config = dict(
    n_layer=8,
    experts_per_token=2,
    balance_loss=0.000452,
    head_dim=64,
    init_std_o=0.0,
    beta1=0.9,
    decay_shape='linear',
    final_lr_fraction=0.0,
    seq_len=256,
)
Below are experts of layer 2 (counted from 0) of a mixture-of-experts language model. Rows are named up (a neuron's input weights, with its number), down (a neuron's output weights, with its number) and show model dimensions 0-223. Each number is 128 + 32 x the weight over its row's rms, rounded and kept within 0 to 255. Numbers have three digits each.
Before each expert's rows: a language model's description of what the expert responds to; "raises" lists some tokens whose logits its average output raises strongly, later layers aside. This comes from a sample of Wikipedia text that the model never trained on.

# expert 16
Place names, nationality words and recent years after commas or in, such as Germany, United States, American, German historian, early 2022.
raises: ",", " in", " as", " when", " together", "."
up1:135152158116103075090124121139121112098160101092154118099054103127174108111130116127142150144092135050137161123119121125097106149111100149125152144123138131102181147127072142187091121121163150127120155124140174111141156158134140159073119121111077090058161083137155099155155140097124123112167130144032145127164121111118066143148115060197147160098174113126122117184175145178147131123176130162072167119103218082094099126172196159122159119148153142122157167164147103134142105053162139112147138161127110162079150164089061164117103169126114128184155153124136101142082139138123130187142136125198118137098139154103080121042080124200093075099097137097180127098086150099113137149083
down1:124123105165086121096131092089091106135154131193128141130107165143136133094155183103109094175155074095116100164060102109148066105105087158141153113086061114134143114124090092170160140156135117137182152169060113109204155183076131098138139182161172109110153107108131178130146109127148106106081157092199116144146098169134046100121167112115128079128124136145112144073105150104146133118182113153172093099183112151110117108128116176147145132093124143181058098091113148085188132175092139159163108175138165098132101119122072118170116075139125192156107142134128169070126168172130089165152151182101192093121118104145145176182128149144133130110082101102153156157160055137138097145124

# expert 24
Short lowercase pieces inside rare or foreign names and non-Latin script bytes, such as ap, op, ff, in Greek and Cyrillic text.
raises: "ered", "ers", " and"
up1:123065159132080087113129130178157191110125129153145146143116106150141141172064115118131153110116149141174153104094139097183136105101114067062083150118068146093139117055197130108100085170101113140227120101154119123105072133129150159161133121080131122133157150129128067099185115143152112137144134152110090130180152183098131085083067155170166137164141116114115086105121084161156071120182103116111149068159086087094154081123116102156074151132153126113145131124124085117170158143122117094176149134192126135122104164148164116082065148120152111121173145093181121102162142085146081133137162127137123156173071136167158139154120137141082190095150096174063134147144159145178178148072
down1:137072159154107136153148119133097150168184150154133119141112130154113163159186088114147138140077224055188114153164111158124134097110091139107142149092190100065102132189073148161087135071157120092132138144143074148107128176143159127105135118167124147127125127088141175147087130117055149209115136167139156088127099136109160087152141132100202069142073142182094071142192113128087168208147154126200080150112139124183150111108126095148101125129093163142128114130115124159177144121105144082079179140113177099101134087100134119153144077139071187170138140122132139159101127135092166124139132148152179121127127078185111121135100112109186108162123089145122124105141140126194125166148

# expert 15
Common nouns right after a determiner, such as series, game, year, season, weeks, and classification in taxonomy boxes.
raises: ",", " of", " (", " in", " |", " as"
up1:086111058151126116117142118132174114170108104160105124183097095072138136116133095151121150127159120111115108129101078138131113118106162125097174157160133130113141147085174223162126145088071181085117165128171158106160154124120178078143131171096084055138138090130152136131116141096137115125106086148108129131138159116075169148191059136118130123100172103148137067129188170113146133082148131130141151099120130123158079139105201101138067135133190120100141129130156138127097165101092114029157130169126103111060132117113172135108154114137108171166137131121117144171044142152186112145168077067162117180155170102135141148122128120210107120103163154158105129102154190101141112223136
down1:150087131158178066097113142113159146119183108164150132157190129136117130135136123104135096124142153122180137099081088060114113152162139171147162099138099155152135113182107129119072125104113109164110137103106202148081106150082165136112118180103207121160135166153191184103177162122182092095119154136132142181162158153155116165104138140123141124173051116132141135121110115197161107110127084111102084102192080173116161143144102161109151155136170130076115175171106088111106127146097101177178179071137094153153129117129109121143141136165134101106084140121121175126142151184121122105158199167136177158093133125104079131209120114143175052119094115093175103131109164180184082161116

# expert 6
Capitalized parts of institution, event and organization names, such as League, University, World Cup, BBC, War, Park.
raises: ")", " |", "V", "M", "."
up1:194133098163086126163172143089128137141114081099115126094079128130152125150081149177132171092158102154113094075111101123091164157104164144142152181191144114100132143168143166117093145113123136154117058099133146132132103121157105081093101116103110114120170159146087132182037136079117094079143171115162152142151147096126205169137099206170159121124142113124138131132124123148153135171161134151063164140153177153130161209150174091123151138124111162144160113132064155108116044149132123142093179059129185157124148158099142113136120118125134163106162162175163127143155084082134153165109118146173153157197114136109131142075138118166094126152164153131126063157130074142141205136043
down1:108153119147071142174107141111176121143140065156128150104131165089149112148146078098166188108203142106138092113127118185139120069133119199104174155093126164091094157157101102145085107064134104118126142126125160112113100140135099176126079117106159171151109135099082179123091144142117104110159129155179102093100117091122099204064142102156124141160109135075129146128153100147116084114129139137179098141133127141154112098042177127092115091105111148125117112114166061077104151152100133103134064145082097213107126112110105149083124111111120117159188197086164115097174082086132092138185148174107177168147152134167157114171200113187128160160150118112155189106128141126070102127165

# expert 13
Middle syllables split out of longer words, such as en-han-ced, ad-van-cing, en-zy-me, Mem-ora-ndum, plus kinship nouns like son, mother, daughter.
raises: "s", " /", " =", " (", "um"
up1:145138070153076129137146127157144070129080106171088145180139140137185111093170105191149132186152045150181177132172094066096076109105150197111098081121109114080112112089130145143123210146154150088125126114146125077135082077157138148131160167135081087186131123135124147113141140077142078137077102156089155171178156169100159179139155078141149128176196100095137142175126175100142116164128168163137112071130145134146069126097144111133116142121115131140145115172193110146181148098099138098155126128129172146079148170105178134110114092096151105098094163094079094146139143165125147141118066125134129128177088111117108120200102142141088155165196132075171136130145140149127099135106
down1:074066183124182081139128150156121099142074061174164124119145174125102119127106175082198160103179138107171088100129129147147138138154177102206184123129132144140118164139141127138121082093176113152127176173182169156151145145151142151164149096151105097080122130117113131086083063089105105134124156163144105069200126144125082118102096114134123123115101141148121132174159103179109131088127053110128132141146092125101129094118094193160134140057126157089115140107146170147194105068190117162119175107083153168127195126066115124152098158070114154103131118109155165146103089164123105131159118146161163129143135157119116096132148091124156105057104164095127061106082106189126149143093

# expert 29
Single final letters, especially possessive s after an apostrophe (children's, Men's), plural s, closing quotes, and endings like store(y) and Shoban(a).
raises: ",", ".", ":", " and", ";", " of"
up1:096063101140134092100139141127096150115122108123228153091133071119125155165110114115117088112156138166091164115111141113177092141169112127203140071107056149195093158148099094127126106070156094149125193086145082117100181120123114116133097095145078092150143108122198082077061113159108119130147144104119137151148171098069131091107143124180117163126119158097143132106077114083167121128149130111154057107142077144109162100096125138154146155148134161137137081118081141134158053174132186144100141128164083144111138172157151179155122115132114126097169128129080061154134158111076092127137103080150160063154099117121124111170126132111116127133135075175100213124085103119201149170139
down1:141124130161083114153142105064115123144071136083089123187135180142076068133086090145110196140151162109140088153142183112070107065074174095118057142154128114160138111163139130175134103105138180124139068146104173089171099136141100086144131160178114136129151093131113143146153180140145121178102129212127111153162128150189166178157163120164135118120066159124138136169123077125103169126105136058070160109067115101112090124142086117132094084069167133070099127105165124108155147129121094099076175111127171116107148088089152124102106161149130134155065145140112209160155172111138154129106169155099109132115158142087127144158108073149134109111165172117096134102132063167079115123158

# expert 22
Common nouns after the, a or his, such as University, family, government, city, people, plus born in phrases like Canadian-born.
raises: ".", "s", " of", ",", " in", " |"
up1:098143168104130078096138156175199103218128118097102134160091076128128136073133088082133123105125103180162121130151100159159111115118160143107061110152114129130156112135131100149106111187067164186129106108154091119133151198091139120093110127135138077161146139062113110144111099067088128136092101112124138155114173142099109120102170149118154167066148121164146139163230091111154102098123065128138100202167127086086129084121154084121213120111061128117058099083188136116141129188072125072161146096147067060138143147105143075117127093100091128119096130158105106128151142104148115146102134109104134158182122125129142095107131112064117184113071127136110140104134124129122098114166
down1:075155136152169095150108131172138169143096094125100100195116173137123132204156142148092170107102095097100139137136071109065076097178125058180176160136132115118046097132132097094110156140129122147119114112132119150153106135126100127117126118145148168078073103169157065126189119157179100122169130120111115110133156170061140100136112118083155117125097184076061022098114144143103106102173133153133183076127122156185146087130105138138086154126156192152154159143108162156112123122060138126156138138153114176128142116087095142159074109128149156081106079135129155113129110122122129109113176109129110176103202179117141116112136208132142134135180119149178123165130155130121168149210

# expert 1
Digits and numbers in table cells and coordinates, plus the word to before verbs and over after scores, as in tends to be, 2–1 victory over.
raises: ",", " of", " in", ".", " from", " ("
up1:132074134118097174197182145140137136173110160119124106117157118081114090116114191125145133112246077106110099137109160107089120091078135118107148148055136096144189071125132111147130096198171138094147117105153081109088079170077181183139162187136113085110127142136142097166090165091125128183149123093140096159156134126064174177145149140113112140117146122166082107130149156103175105142188086057094085180163160161146099137158160171123098135092088132148143147172172177080087112134097116138116125146115116147126139136184119155111140090099167106191146129126142174112146126074142123174166132158138105121132134131141131113147132120138054166063116130108080131142128203102175118159129
down1:133099134166152113167150125085147128159115111070169126153089161088092100127138135144131142191129123108114148165126133143127117031185144161180149122138076116183171154085106093112104149151047098113182095081104160165182139109065095079148114086108125142135114084082153169136142119203093057134172166102145146113131143120150144066138188103125168103138127139185132125166099148118144094085074131134153153106149131139119060108109187070096165122158100150072146112170128166161190134128164100163107131095126146119100132121081149128164131142179154134155117149060156143125058145109101132123151125135157150152128148115147174169136168109116115065080082152088147168122146063128071104188133

# expert 10
Sentence-ending periods, abbreviation dots such as U.S. and Frederick A., and number pieces after a dash or decimal point, such as 1980–81 or 00.91.
raises: "\n\n", " The", "=", " A", " It", " In"
up0:122107145105206111120144114074116137113126199155101143193216146175117115169113095114099139159146193160139089117157188122122132137138135123173102155169074185077105143070150148131201141123110131118138104138132163136094125101151129200177077175161122086162179099111127111139139136107128065174150135103119103180084127102162203074139088136097123162153112132074114092117096134117117189097138097138121119170125141152156113128092138109106114082090171161128143152143122185099162101117100169132120082142184113144132133154143060084116102117163145141093117124160101100114091073156075083137079106106133087101132091128143207070144121127150113136139156107086199113085162115119172137199136
down0:095181171118033105114112127122165100145118141097191090075102106166109139106121179116081144077134096078109153105116131110147188132109159161070123081101184052130127079149138130068070069150063131108089128146113141121180113165082150103069127078130158119080101138140106121134119076157113134092145142161194196140149096171090155153114116104183125126106153107144098127062141089133130125139174142171170146137150058094101124125072079115160151136158114067176152104128100126141139132122177117116152091122118122158175105119098187160091136174139105127103121101090134139151136107136137138136137172143156157084164169164112034110125127143096122082141142137129152180162095109081072157147144